config.toml
head_dim = 32
norm_eps = 1e-05
tie_word_embeddings = false
init = "normal"
lr_head = 0.00687
schedule = "wsd"
decay_fraction = 0.68
doc_mask = true
Below are experts of layer 6 (counted from 0) of a mixture-of-experts language model. Rows are named router (the router's row for the expert), gate (a neuron's input weights, with its number), up (a neuron's input weights, with its number) and show model dimensions 0-127. Each number is 128 + 32 x the weight over its row's rms, rounded and kept within 0 to 255. Numbers have three digits each.
Before each expert's rows: a language model's description of what the expert responds to. This comes from a sample of Wikipedia text that the model never trained on.

# expert 30
What it handles: Name ending pieces. Final pieces of surnames and place names, such as Sigurðss-on, Erdog-an, Wilt-shire, and endings like -io, -ley, -ton.
router:116135135111114117137181128126075137107131122135142178168128108163067081147148095049120117138116182163101138143094114143172120130150151107157118150087168145174153196130139158112169186161141107111160174217103151141146162133152118161164084171121064165164150147133096137179106112153117153077140126162120155058160125138116104104082150102107111104145184092127021158130123146117117103074105
gate3:162136082146089115136157094169171136080132134100114114106090110161139128129144098139118124097165178143169092199127178079113111136174163125097116095062180075158176115082174137102115157119132077135136113097032123111092144108166114115154106174107158096110144118123083200134188068123150117155123109090111120162117113113160119143121135177089187144157200166065101127111115141130144134156083
up3:128076146101162168162116180131096114172095144151094143129084070141137136107133125087142145144149137137123091140155157148169124127144133120176167094085128160176203085133104102106144194207161128123120165202139117121151116147102102108105125191140103124126128147163138121144133105074132120186144095112075132179214118134089106075078136141078112159172179116118063123170189118074118126136151
gate4:121104136057128141148119134149120096101077133119111124143111140138129135164141125122106107136189144126103135213171121075139120102140146016072134058086073111161152155138110135102117138124165038118130107192121169148076129091145150188086117106159195116147129186107148121214097144098096075124127107123175160122162153132123140131138131098182098080161144112131169142137110135127152106126141
up4:142143192110179193130123130116126200105119139145128098153126159079135086094178152123120110104144141152102138122089156095168127138118114120110107105117135090140142158098060170139193088139159124159138120089098152149141145080134108097140164161177147157099117160104157155204170153125061097146144097140155190102177131164158158222202102149089168125184129132115146088106101149105154139072101

# expert 32
What it handles: Word-final name pieces. Final pieces of proper names and nouns just before a comma or period, such as Road, Group, Windows, County, film.
router:136175135094107119111142099149090128188080079166173137167163127145116117163167107091107108123121156154120178146079098171139109061147125116139096126133183121158117159181187124134145159129127111089137131138081146156147119164167203178167058127067153151123123144166131158145141088143112194125183178076099119048125127178151096128090143130121195120151119080149118144141077171129077118118120
gate3:163136093144129131101124090111110249137151109127165153193153102129134104101149145103114142107097116144148157132142053141133097060119131119176105108110075119176113123129119073129164128185147086101150119168152126075140074097165129113177155115117144119151142123165149104124137121189160100182130087119100143107132151123090082146105060126086191058156166062126149167131105145146110182169146
up3:155058130101157163096167170173137147157148179070061158128103133162120101122170074183132104141146149075146134107114203157162114174147108091196149149158099120165162137111086185124115145064128173142059144098133103106154157113123130142101159096151195150152181119081124155151174159146135141155145147097158116163176097081155154095137142108128053166154120114139113151108134139136085118103150
gate4:087117104167130148164058129134228086174119068143157142160124180122114098107082151079113157115167132110144128165117074146128095137119080137185184122137153112145133149154109079144134200132097148149182151155068179139158159143150149137075094173128130101139142115131066100108120093121158124157082164142156062104125130104141132191086132168165190154116157141115140121065117116160138134134161
up4:105115130099143163142168128154129066162099145091135117118126140109135114171080119081148133096123139088106189049147082126104114131155116093166133099097153086089130210151171087109170135132146150115066130089094176101085114138131141151137084134149196123118127115147067151082145157084130133056178155140085144131075090123139111210123116113192202157089107110127112115092084101100126115149124

# expert 4
What it handles: Main verbs after subjects. Finite verbs and auxiliaries right after a subject, in descriptive sentences about places, species or people, such as was, is, has, noted.
router:141161185122133134080141110150149090152075063137176139158178163157102107123160090082103139114180150148104140164092128147144113126133081141118086166089135146156145137153127154103128133114138101085154149158104164151140168150168138158128099160073149152140146110192109165163174101150131145094141164093066143118200216181166119062108142126092159129121144105143086172118105140150024110120088
gate3:122161140150154125103089149140138132160155121146161103098236152161110129110169082128119145238125083169110115138118063156172090155106115127109136098122106122129129167110048103146086126102128121160137142127129118120130111100097182100146105161096104121076153127075089127110122114083153115132172091074128103136163143173119155093129173123109134147149143142090055166123191128118022142088130
up3:131145108152159128159169080094133125110133154149124068163104141120119125171079174097130097073132115096103213100156156136113107068163109137162121137118187116148177086118120108151158111157133128102098161138113175123067186175200101131171157152136092103138095153137139129167133121131119165120093127118107151104091111110191161131166135143118080164065073161139153071119045141103216132110131
gate4:081105146133113130140107172152124085106094103125152126159086182133133142107113123091139105078122168141177082109140116123173108122132106089116174180128113096175129201129131144032182146098190120096105169125093099149154111150154161098117193129164164082117120141163195128166191104135195084083141129096131147122164111166198146104133153146107140184113092130129067116091151100111076139141113
up4:044125107137116118131127095122107130112142150130154099071096112144139101117137120113143155116076140150114145105135162132110085192147110143106155048114125084162116152155125077114139110119183160107112173085099113157071107154178113132220204142090183155158145141171115218092100128091101084116094117193129091121142104152111089111160084094098128188113160134095115135064138142134135153132085

# expert 22
What it handles: Inner consonant pieces. Short pieces inside rare or foreign words and taxonomic names, such as monoc-l-onal, Melip-h-agidae, v-ul-nerability, "aur", "oph".
router:099134165150124112101156075190124124137140098147131118162144144184076110113150090088079102098148150152116158147129102154173109121143100111153085153114177148134153158108128163107128187098179102079170162182114173133172136138153130172138061190116131142180178070126090161160150074166099181104115144136134189152178146160139092135062128090108130083184133119103098156166116154158115103097069
gate3:085070110093128133132141087164162151140121147159143083110134142104136139131150128144107154104168081124164130150099121097190139127113129122151216151128135125116103147157125129162162121137149139081097094147109104149107123144116129133043058160140202158127098084092151095205113115100129146097201131097108163156095149191072164121138162085121158104155125129048141172177061182145089134090123
up3:107117197129096106131121120166117216150115126088140062139091137167123137134080156129106121114125110172120116170147119154156090151082148094125142147137138127087136123105162166125184144174159176146143181178145099177197073135128124123129123137152118116169158143147122085180087126117113075095065147158132168209148124181115163192122137111155153160107049055157132134175165153120134134112105
gate4:092131070173066113143159144153115137099175108138160086162130149107034156131175115113147132138094121097120146132163156125190157125144126141149121142078147116120182115113132069062128158101137131076126188156124227154062077125081150140109114194125145110147145057117155132141150095176162166107083118180109164129126084122137143154089092086100080125160151092129104120138124100103171123141123
up4:177116112161088178118115133134180081140123171166120095114120099168111170145127147089115143148128105116144115108133181098144112124193101091177102159129118071105106149139141122097143117102118092132128180155128138165112069137119143137107096063167186147133142078151081112146150139110107113096204201117104156110102159070099121089116110122183113177191129184125129136152170107066095200122205